config.yaml
experts_per_token: 2
normalize_top_k: false
balance_loss: 0.0184
n_head: 2
n_kv_head: 1
beta1: 0.95
weight_decay: 0.16
warmup_steps: 459
Below are experts of layer 3 (counted from 0) of a mixture-of-experts language model. Rows are named router (the router's row for the expert), down (a neuron's output weights, with its number) and show model dimensions 0-127. Each number is 500 + 50 x the weight over its row's rms, rounded and kept within 0 to 999. Numbers have three digits each.
Before each expert's rows: "comes before" lists some tokens at least twice as common just after its tokens as in all text. This comes from a sample of Wikipedia text that the model never trained on. Tokens count by the router's weight.

# expert 1
comes before: "1", "2", "|", "3", "4", "5"
router:498558519481528589460540589459594499468409544498492406529459437478456505567482502467584484472546396436500464466497549504545511475447482516501489491509457581569464502498466478508525504379530520452474529549543509514542416519545519418482488453408487522508574581540588522417509568475531417526494536516539514478416485514523415435642409468495465551468458425429533519456403433451426551552492
down0:546415517437369458509482504500484530582547489438500458514515534562467576519443511476571494593504473484486412495593448519547427537502520459530492527512531559527470428572437547515358475470475547384472553462519448502497460445462477538519465428519506424443467544550494532517574557409437500461448449529430571536387495403555550554521523510501500606490429435516461451532491556561482477519547
down1:457514564406564562439551548446527502461497534479560448590423461517464553432405498479523551473501506486530515455620509528462486500477447523510425519420463562542416488598479506462430457523533574448526500573544500410532558522564495492489508504484528504467552490446453434509489539519580560497531498488521389459565446405451452436532482515324527411447569503483495492461440489469565422497487
down2:509476459577537516545454540461400510548548497463565506454553453518485489463503528510412476443569487492524436428550420476463407424499497486478537453497572511393479488550565454427456523536425526389480494455485475469420468560493552477529551561576594531459503563478563559546626545515491480525461496519392518536532516582494530448479494440529559483572553571417527548519446624416504519473466
down3:563457502484468452482496530449480499563489479482463542542407450440522580421556444411529440506484531522568475406561404572529477489504465575507385453583389557535459533648517403503513489493519503476528474554488503564554541552510479521490554488441532516589492494543582556446432492531594442530549546508414486444564558457492437440498441454434521427553505479440467482502533507499477450577470
down4:499523495521503457429465466501562471513495483515495487459564566434448508491492523482489515457512588524445563478442605479543443554474438434487486482525546479556509501559510387568528506509606571490542611501524528541441407522470461418470581549460431485413561547492436436483416503511464543405591472522491495474460489579471475523451470550489533439483551612584419484503458555605404514567441
down5:489479472465516472601488466609507559419550559384478538576403528496522525465543578467486569488411563499481518537526512470438496543580566549620474468529484498521590518440458527528543521491437466537442442422499434424503531501552506504468511474472470465558515399471449471545454529585441554566508480437529475531473435524452479622385460493514429501484513493475479394456482465439437437468467
down6:475366432454544509505590464486536557475635515587488536458596538516525516500509505515433361509459451487478527487500476582468417520464477518471520431455517546532467486506478535557483561498548588415509481501399571533430530496457564507553604489502626509499554430516511480401468564475520498482498541546444472489443469492533422538502511437544533470593561532453519459478475486621473555512534
down7:473494520368543479490534401479473509519482480477487520467520555484513479385493477528506471596525553470518471580525538394436575447494499453464496486507640480473550451470466422556438481508503420512565530523473523520455429426493496518455558503533485406412497421504442460537582500596476504429554461532540495469560485498460546523482508478404580428507544496469512391492461398502431371528478
down8:534437483486500512515534496574530515483428505568427493620575559568527528505410460513518477526545473483427495456440507520465463476552395487517527538468459474428472488572550450497487429404498522467481376449437464425509522506496398433502559516392462376525476576471609531465506579513560528479485434499580459543539485554462493465485472551530467536548502482388486497565449568532475408454545
down9:484508537481517499436447469426540478503501468495540492536519535517478509409459541500657440526530601584408506545535589501405518521471451441430509460563538426546443564411479480521553509534540501506563553452492470475511461506496528485541569569595466521452517467441516535562584537571522611436426447488439485505437423546541426622520518514524479433472592590484561468457540477512481520518510
down10:481446535464538501458408552516441513539451518540481530468520569599496553645461553472448426606470505512611446515572550536462435510515498454415521531485543478476533471518568599505593424609593516474549602559444503374453481450459533526481526575490487511544531468545471561494432477453504480508481544566497422558503501426428546439494542467524495546483452491528507415493440491480507542492545
down11:534510504424507528494407547527496492513512509536443510496401562481449498501470557536484414367488497545392459515530502519488570425472494487570501471566525505491493560545379500498521516559421483596449551539520506546425567513399483547451609578456471489427490454546500445474473497506483568397479513491495504450438353519510536501492553519515493425582448508516423492595565485588552452534485
down12:477430496426480566492467477545540584576506451441542491505424483511575448539480532459471452535521464443499503461503530568531438559486601567504439519505389444458487462573580528468439497561503494500463468500516517470502470464421573593495613474568608493438500419414522455535423443386529571480535490426459452515586507465463526484516446524527477419617434445557489490459496498554439456495471
down13:464452411401642533541434482522592533561507542537485463567506483544486447474539519506527485488494505503436584422584491536497493582493458540475484466442430457459444421532454515525498563508466481432475474517526531538531479422552584505566452481577512496618463427560549535467571548490616516515508481435464532504463499382415485388554506600519559569487501518535530448510484515580534511539540
down14:551489443572524519502472512457404542565536521408469561479539465441590468441624513426526520496432467571567433470461543483546446520460570495490360354511484389513485540562479447502510509502461509463464496547566495484524404423569496483554481405480450527402531518588567459502441501518456535537462443475488464456451536511467456484515546490463485537474503535484391534522476593530481479427511
down15:495555527480556541517460481426580496532474379512582509438499570509525472551532439473587461554499493491505474540391509538472542583475436556535523509455485505419476525538506488496537561586462554484448466523491562505444524534433514473448388431556439428498502563524509538528539469518503459545486580441499606478529502557563411408543630488563450483472436554507550565378543587477532487523548
down16:471441477486386493477535536474433354517530489551512441555540513526540476614524464517432554533535403497572434438486576471467452473511445513483446566482578478518454531456552491577472443497506585347485482518524544477545449623548456490504437529552496583512502598606472531567498443436526498540477478493513481592441460509523417582463505489429526475460484512512469485514566523521540522547459
down17:539479585530498530470533543494517547477483554562501560512529542474579434430589455487568535417538565506497556473384454477565538439492422535504419391428499520437480494554550439575545500397463458425521520442438513444513539521570486530486498432492498478546527557499552546582485443597521511520493553428483537487488557463430436450502457443418481489514597530420535536487559500503468651514525
down18:580555550436461440550409549531489500526511449388530470472535578587543476535511515432441506455499481438497466505519491569497525471494394542473568483464438473513572456584523616484499453502394456425382399575548448529596472502484451582502451380554492534467534474536473515539592520462558528498493525612517556546519530465477493459438474477485523533563576480462543457518515545448509447487484
down19:496432409576504506470482448500491512491520529514468427521505490555471577414475439522469437451520397485499433549511471534477334471472453461561551487511511564499450561433544426551488461503555494583472474564455447547500534461579544509515521528531480533465486399571617473565496490469511555512606567525523505465548397522495475539431485575464551484551591485635504530556452524492512413495450
down20:476411541568571379536394432478479596446467569549435456494482459438468399547478496479499493456584548573498493468519444494472514566533414450496577533530562515534503492510528505482456409557442490447530466463550490561501506495370490530461509490539501527577467502523508526491557505489524505356433555531528498622497491520411549547486514467478542572525492517568519454521514553426585569425552
down21:539530565459532493503470557562504507450509527536537522436508426462536607478451648484542501606473457481561469527608505405429479457528538518513496525471531485436521463404406494474484507514532398444464506478468515386555494453541583476546545426409588465489474430459503427533501450489449456505468441561495374445442479454587488514477575495426532478507506476542530505485536465543453399483508
down22:538471486460407482504561484532499570536517558567468448510480535479534443518540495542515460444425506501453519468513597350525541507454494367421456537458470474431564530513529413440482508548442548451521488473494432530420444496418507551512521458471492545536588515537554481507484530549484514520453362540553477515572604610537488490545519516472522558588449488449531552552523524366498422545506
down23:544469476601513481387437551495421578472596485535470537496529516526582506522530499465405550560616543519476517500519504507515448532544514512494469510494506526505557537514474491477483432611499437595523458436591563526564567519520410564508483538454574439412460581575480524402501499539525553498503508525513505466506516517498506473483453505538592519583527420510535386569402495614459437434494
down24:544550542483473503477575471468483532601586419541462553473503429525455583429483580435443494419514483454537503458431498494530547404468520449484493513555424467593487510481415494542508442448431460536551514467552512613471498616410542524496587535499521574548501458529462527572479475503585524559513577505484455567563478479464495454493412418540565464460474474401461617504466470515506453549540
down25:487472474486591514499458415519450505511504568481515513534548540496594486456481436464457586557535477444481517458496505489492373647508471416489413511462466511583545519570499526518441532524530476612494494556438534517511541556493567466447544555455537413519517440486560447373417503466531459618443529508482452489500512555542453503413433564534496556523474456403474528606532434489501434522487

# expert 0
comes before: " the", "\n", " a", " s", " m", " f"
router:451529434364565570502519510489611474539506599524589406523487524464440555492521462471539452420406472469509507495581542492584453511476580544540489422515528489491534475521560535584514521421472496478489560535526466420583476579523496505534504467458444552442503535524575484524505614454509420528554463495473392527445523490638407443544451434481477491510502471501481452480485544505389480508486
down0:552505525515389516497429526548478518637574457528417434427547518516565498536450528454528531553424438503523420498578530498498495563501515468517422447527515489515421539464518511531437490481535558519546481538526550460476441531507483526494480605442512410465521628518557427553490549397485446491465468485476437556480472563598426563392490565481519473524500465459504571505515460428559587453596
down1:451533503402479548489569530476553467550546512452511398581482575453511515466529412550501467473483491579488558480583503448519556512518537505464597560452413561532567393515554569476607467556514492520538523492483569562515459447524450588430607464447560461512534515417483543452516445516497496429467494437453481478444513507411483437472528471461549442408426446499585528488491501376545469462486
down2:526483411519462463524462581490555450587502499521444474494531606516523481483564550560508496406472482532521392496563495351464440529540568425613491501550523491404499480521436509458451531447393557522558484528586457459408506503495472489432460546538514576572478510507465485431523471574551459482510499455469502551469518491525536474476397430599478537446500552498570524515438611503551538545444
down3:479544530451498502544504546388472473505456597483534518562445381506535510447604456484481473464398478421531497480566503464427423575479491418412369585552514530463445460492516421544426506583520516524596433543540496589526560535490435461506460479416475529604458553538542489577469509511475430568498543482486499488508483466550499505499535480453515487535461485501507493516635442522583458527535
down4:441524517523562493450481429394482507570525483515504424474510490519407489515525585598465533518478597525481489479460520507515505492577454410568509490540517439485479524545558478535484513504474549429551466540517493561517388531434433427562419564514584451464472626581398486481515607560414507439458447491504416480434488441519589497436536438477473457558544465560425526577496500516520471561475
down5:561620553627497562462426566481433509505599553358427568559506412571490488610471476502437496495534525469528510518530501528446568556498568463504438468479450443520569546443527455518451517496539485430523491430443492513478547462532507551448445454520493619515613522538513455461496460499449560503519458461425511460483490450462547598524514521424436551502476443490482530442487470495475433574553
down6:554508407430482544536496449496471455517573615518521505488528495555558472590456459490436398415492493422446483478482474533504475653598454483416435499543439428508533499468534533448488586505501486535378495493466554562482490494501494557511561610509546501561503536483490513513488444519496496437484446485340486548522489457530576520526440432529469421580454505535539418531473554485467550564514
down7:439539520428472578483530530599448438597504521478459581486586530504504414488497521525525547508376541513474621471443524492556529476543491464493547452469585479468511474493522481451572535498557519464617511476491490518595421494431457490552406552444485510520544558559540486431489552540423573522529450507602512534425431562535486422483421547425435564480441461511538521485514414493579529477458
down8:479392491491373447547507483526518530514443475513449492553533587525573506474470489501559507455527479525435565480486497430445552370489345468538531552461576492575503477430508436463546466462522515453473525507392518437479493518461465508558558546402541481466469490483597577454457521506513534461576452442528546544475489553486376536527543470488514461530600480429414455515566547499516461402498
down9:491502575546506444386525494481556471401513485508549437500406508579514470447491572535595438512509527481489557523524468572452513489546486464452543496525590531508471339456548449492455496566487582480566531517563499500402469526414516497489487531592490505483494533441543537532576425493501570506401396448491512588475392527524487548480489578437453546519440483450541491509581575546549475509567
down10:461491510501405479511420498506495565562525517483479496489433491557481520550501476521477507469495469458540503469509549560570561569520560438558460566591544552555447503472588480452461556495490512442543505456510406467432486449452532539510454544492593458522526519577565504522465587483527399506539481507589329486452583521478428505574461568598499527466431478369500453464448432493554506441589
down11:519546467457532512599539592436511560485430463514519474484504585461469503519501592498381525521444510478384513504488547432467519433470419507592363505441498477477481509512382411558530536549491503577481531452548598518456528498426440476428565524511390505514456430549470476479481487476528543494573394451503476485510514443458550509491535534561527452437488482551496611520526435520534442574482
down12:455391548437520525584443487547555530464456480491526546545526565539471544502511430507484546504460474469580497381475572481524506526386579509515466437578463486523494528428587497515456451567562428489424407519582568450597491456487569530454495566546537502552511503473529465575483469495399509491560472510522528482490455463518546524521528608543462495419421549573522462522482521500344489424513
down13:517486403533527633511531537548535595398408453566574498510559529577530441495464562465441541466432467507486555441565553512462418487529393502505493497386509431472463499518472534450504600547514599533527492514468499512538549413504447467478536411501525481484497498533454494397495538445548494559546471550526579532452448510523563416500517493596589503484490534571467505550495614546511456529476
down14:435523594523526512529506501537412497473490535492406580484456519487429493519433483492558478532440508505539367461521481483549472460445594455455442347420545456425478492507451460544516524566493475427491421524470447578452518481451436467464509459490453355467529528554552483563478535615477474516573499529491487557513471501601519501497545569595549465464495447504519483595484403518551501555511
down15:555570539466568567439551544436528568507459476462605447483518490449534484509558412498541544517438516466506554510511540601503600577469391415563568515499573544539503485576481547535468565543539438524483472565517445470458582468523607449585537441520468454519467524518512522444558438500536465496466513507575558477556555514427426489456529497533503451519535518540504529387644463407526525505501
down16:457579521481502461487524572514554466490493482567425477485550514493488540510509460470403499470523519527532437498593452480516458452486450578534397508441444509444481448402509599488556499527470571444487465520485583613516546641502464446467454573538563481495414567520478508505606433388421505564452510473465498600517546522482511506408556442530490516447567530557426474487544546497506503577579
down17:358578537496483555448446497562493542456543523550486536460472475540451542455509428424554532462521519387522525480517518472482509437491517491495334471492538503502525480594453514487521504501465532491505547560447408509636409520576529465510495452452468514451548489526580429577519532468506580536466504501535527563519469535519455455560501489461359522496595519442542484494520594496522539575385
down18:576519494488573448500557508514560541527442351377450480496499598539438485453582621507495554442573550456538513558514510553532526491491453520450571419472522581420553493556507442600519420552445434495525445537529524495427470474480518532600549439578472524459496412442505579455529495463464552490510540564495513628532507531548487519528502511487520485526576482484484517515463483509542524566594
down19:594500417503526528495542421532501517519524460544474496536515473450477509453493558575417541459447426473454455492450435455661491530496520483562476479528494479478531528525527584525483540518549558417383557481575511568352502510508450531582580457486596566474455406484494519500517596436510539445510472549442520487467483518484502534504568527470592561589473518488557591431441467524468425465504
down20:497450489496602406538466478516466584504480524522502531449493429525427402544457494493497479520522483565518473475487450490477529472535476535508573542463516499514410525499570459483519496577492430545555488546487544464593479541467397511574512503603459468528541488578529544403531507544495554418398509618557462564574462582450616465461421484547513543497462515602544492589574538508588480422497
down21:541517503568552445445468536554425564552567473520485593500566468554464460516521592428556552498467468521488474501574503497437483429489430539509560488465439572469486494517412349496459517505531548461486485537483502425438516464517505607555661452502566512373499503482544466478645439460468517496465519488568469514523517532530483532526466515513463535543551413524461478532508586492538406458560
down22:458469437483520483544476484426484641450487447469542444587551521465476566454531469583526476481461405580505550505441511499544509563457468485416513589488563504433540514494478520383562372467464454410550544456397499548449440540579537486451480502544524493463486501532572590481381532479500482503492353480564528494564476510509509435529544542480522458496463448477458481529499463514444449416480
down23:596454484603476458434473459493457500572602466587503626443526411480535509505520561508484533491633568455489471604493518492560463471550474516519536460497602579525491597515461466457484519546474502484542527489585461518532460465449429498559452534473489423476462495553423420487513536598548552428503525472491443433501509572528515461494461426484525487504486560495464429500441642508510411519495
down24:506498523461392498505500414552523485541491452486508505515494540469513524479426547550422440470530543397482465369523503537489536484489419536503508439536475587564606477459508444497485369529417438432479475388445528452530492529457525485394558544535597561449449446563407472400498515549487529604490518503400561515503496498522538476487429542479492515505564421447538451452495568463492468453512
down25:435530452471477568483405454507440409564493519532391528483503533566576603470501553518485561516531575368514540556515550466509403534554577521598480434444495477540550519484492469489462452447531447525458562480497525436496455456454428550518529459422485375433510566480515491431443577502486524514541417537457517563507556528495412486460544479528594570540469402435474522542481449495551534506529

# expert 12
comes before: " ", "\n", " The", " A", " —", " S"
router:487561452460488598517580490455584490541487518459519473511540428486487522513507468481555467446475409481521566516520602510574421512505491546484456399577511472500538461551504453543516540452499484461515539598493426447564441524547557436482400475464429539561503566550574500450458541482548439582582487460493434541393581508523418445648495526509504563461477532467563456424503493492405536497564
down0:568500562541374466470433464601524519619539423474541456491509575565412563583540508489566494517501488553497512498499501505524429544490498548513442536546596591500543552564542524429457568460535559442560439483549431481559500439467522506436467496537561455554568502503506550425538532487484477485437491548513471536404487418527626560491539565477526546529519580508570524552488613516512473500566
down1:467472534419567528490498506495505470480535571391539437552395439466575486484573479504497498443449483497502595564604499535462482487453479554415451584443502561482525381577506546476471480532577524413528474521499543535516483500554432559516494458457484501438504513518477540520480461509512557464469594530404421380543458552499402437512526420451468462430448538486479529515470432371557535548484
down2:504472523609459451488500563511430484510517477559478571458483471537440514438521522423504484450485522437532409503447544490492476479548503480580569441588491439447499449503477413543413567472506538531491469546499422541444442551471507544547543554538500463438532492412493475491562602519512475556476538587408417567453542584510411478480564472601532504602386519446610488442465532441542494551494
down3:513524478552547428534522494455433574558505511489509563472439453435519488462538478376515469523463512420585494565592498600458490610502470480452397497514483533502398563549589475503531465513486463494483481546460453538489638518560441525502458533464377529565560468547632538502512539484481470517543546454437584463487507487524520429473506453508468465496589488467549490544580509431544540565586
down4:501585433477500516538485479435503500584485516515566489559507473479400402531556510523436521470453565493413560504475528405625452504585478535486531509538579472545511566598458450592549544475632565493504537383462490496484511547468490523434485478526515432503534614442547550479448525483504558421498463527496537406464466495466573561480464483452473403502559446584546564432514506496468506530474
down5:404431480587507566514493469514516457554485581442438531536422531487555493476495489464444412579575487454570481553507535498381499508504510442582501431485469504560551513446473448555456429552478513451411522494498477507539484542546473505393416528577453564438496522509497406420481520497561411528618480492463495575447550461515542567459570499546477466561558473481502514381474461419454449551543
down6:506418511451473570435572422530459447481552458460534533496522459481514520527539422556444442501471469577553495489443591470457563569560539453424518499444403452584550517472552534511489517526465568528498561425505508521449502547477493480370497615527543515541532487564507405405428537557563448513571565514419540491431494516527490572556461541478466536591488503569542489428449459467462444506607
down7:487499418407485482506448487588465438496511493577464476508475542429417507471471411531446539532475583478440500428516544430515510493489566530496539484603567561552450410467507443471478391564460434525510501446522460515528484504443482474475465503420375413530543524504529494455577496532430526479494476469562462513443456463521543458550514558380560538500662459474505438499522502574539481615501
down8:453520470477524466579417375523525493488442463533459551597548605514550492462503544412460456476535501512493503439439546441498512546495395485455577499461543440538480515453520441416523429468538543549487366446526486503465544537541418485522490573532562426423477466525536493469515472502575488542528530431511524528596411574525450452517514497539473500483553447402552502596440584583517516409499
down9:532469520542533401468460449428454416480534424511517553462456505570400530432459538523598470531554597504477460463373470435545487428394447481516509428475523472522489566463401517523495510604467542569533506536553548477614474498460471490565513457516518476536385555435459494491540515560511626485475468418466475545485495560585488547522512458447435507559498540549490499415527530517557502498547
down10:464468500520471417451515419526457516474544440502493451497552435514509490530603381505432442469512518457535456426558516557502536460520480436437468542575495588510457496504513459509504456521569478439508444515454426487435450496499502433575488577533510480523568543641533448513510533465517459469493530514591424566571499525399569564545499471511382507412474472429466470509513422394546473525625
down11:525490406442573473433476567490493528490501468521474520491368519519498480475471485467351427410424581544387458460478503535476507402470462597477525450517539482519475599489501471541572490522539424586474386519450538479446432560433471439484527509496491474510468469548421471393483439538535572441465437470520460435436503468497598468490494525532555460493460492537446517572460528483493404508502
down12:414490480470477557483467551492440481510539489459433552520531610480545535561469483524501504468483427460422577469430493471517486591472578511549472516537442433543549473487594545465439465556520408544471465532548525425446456450394568521415641510516484476543511459483405509562432541515412518547531432550512500424469457410390580486402515600523543515468439487532510501509499516470497504439479
down13:523505465512579545493514507533603535442440515546569510535521497432483468470548555572466500489507572531476417444425519503525452553511456539401549510450521424451493501514626526502524565563553522435533432508444447529536538502555565407527447571487472560541499390468546520471524564508508481464471487490473534515498450357582488387514449479592493450523515540624510488532479516627525436563494
down14:452582503497550495348521503564507584516437451464528588490401534555563478519554458442549476540469468526504543444488530491554454432477576491549399412503471462522578434524613535588520446465509440461478485571579469579491540408463562488491463390548479447564516549537508528452429519544456470566498448551609425533469517524465525493503470514512461512421517461514517470496442429565553494485497
down15:549547564505528479482552581389534557550453456480533499491555535563497564493575496447575513537523461493563469486476544494526529492481426512529561539440512547460587487527460486571552606484550567414469532576501513460445518548430523423433511436544512463582478515501437516488521512540536512527513560454547564432550586493550401495547601468540500510442432561427509510435605513480486657436461
down16:517478556533426478518467552490510436534516526533598482547467504481601438581548523461416488492503418523538454469549570475589386506490444511501408585498526431559478494523498512539556512602450592357470401483575492550561545503540482483471510513431549473414539517557461536449538533537438483511519539502459462585446511549464414484447540534461474436488510481495428525510578500486508482641465
down17:529563495500498531464487533564549512490494503562498530479572452449489465514486410406570545471553574481556612480488532551546555543476435549488457440489533558428473505502474526542481480427538522492493586532479456512605449583545572407464432409529644406550514437492620547499482503552414563491487441509502545538518520378515492490572420483468499455472595503473542433492472439547502469485476
down18:535514541443546533602515557481537502527435513451421421461501607566446510531557470493525523505465509442494517415511491584556544432521478553471548413450457462442537418563516538475436543445511449387413422500498459498499578546493550495548485513564534550510442522453445481497523454385497454476552480596515573555484525380479488501499504545446547508578519545471474389532528541440452433598537
down19:552531398619609533484470449657415540589511508525513464490503419547474433456519564471489428460498442593570482505474500453562467560540537542473494527543444559466520527424540521594416525536469514470538525520489510472496515416461513488525596440594526557500531485459483511589517504417454521445486511445499456407544546482446421559519490527479529498504514493541501558448585582548535485589515
down20:567460395530591357610474415517472603517391561507471507453488530460471528477481494441486427474574578488411498433479439531419462528498486500484592493551564442531491545462519439498460499550509472491529481589510497515514444514518477507654560565504521453558425438492520436495499504480486512394498524459530493562512474526415544523509458517480529524478446436615502419484495479505530517451577
down21:516458599525496395402450499412448511502571593427428529516605478488474545478454562465518474534500449470530402399493452497480451510436586506506564549502491580490540521534547487429512597488545476446449403573519474524501480556528529489499472573530500450546506447531448581433570501527482533509508485540493478576562579504494563562469466533391593480465482454414492468514533550542541432425563
down22:523545450444462465437481536505517545485505538478568351508519436498542621544554487559515476494444494554428547548494505481473540446469427420536542482478472581441573398523531506422442443380458471466466466534466481520448414482513555492493430520476607547477519453538525499438362574499478573587466402484475553480528545513460511422495500516468561488510471463519480529516441484386426526538522
down23:562455460608546373521492452494459601517563499466528553456572486584542497485471513543487510538508476522554532550479470500559498521571503544533494511470457548520571593561488449441477423505508461575581452442440530478557486374434434556621527482505569483489484506549514485509439536510616534384539462447455521500584482460610493498488441475451567553504548454481495480507493580446445432451503
down24:528552509485448506531586491469478520513545499458434550498564538482529426451460491576480504545499471579463471396458540496490518373533402487505638459560428517480563525551487498492585401427487535499544447538486555490450499617459444546566564504506534583539562473513419498524432560414521511556505647465454457556527484457548526521451451458495510432526533507415544520510424461553555488477522
down25:527519561530509565539432461492411451560527558541471526596456550553521514520551460486453524529487485473508521574418441439552452588497505500506431554487508439568523512506599475600428548536495416517421554445395583471538418520497485585524549564431577415529575510595479522505501515459568501469415480548453451534514431523530495577557507486504483557513473443535444508609541466553520459588528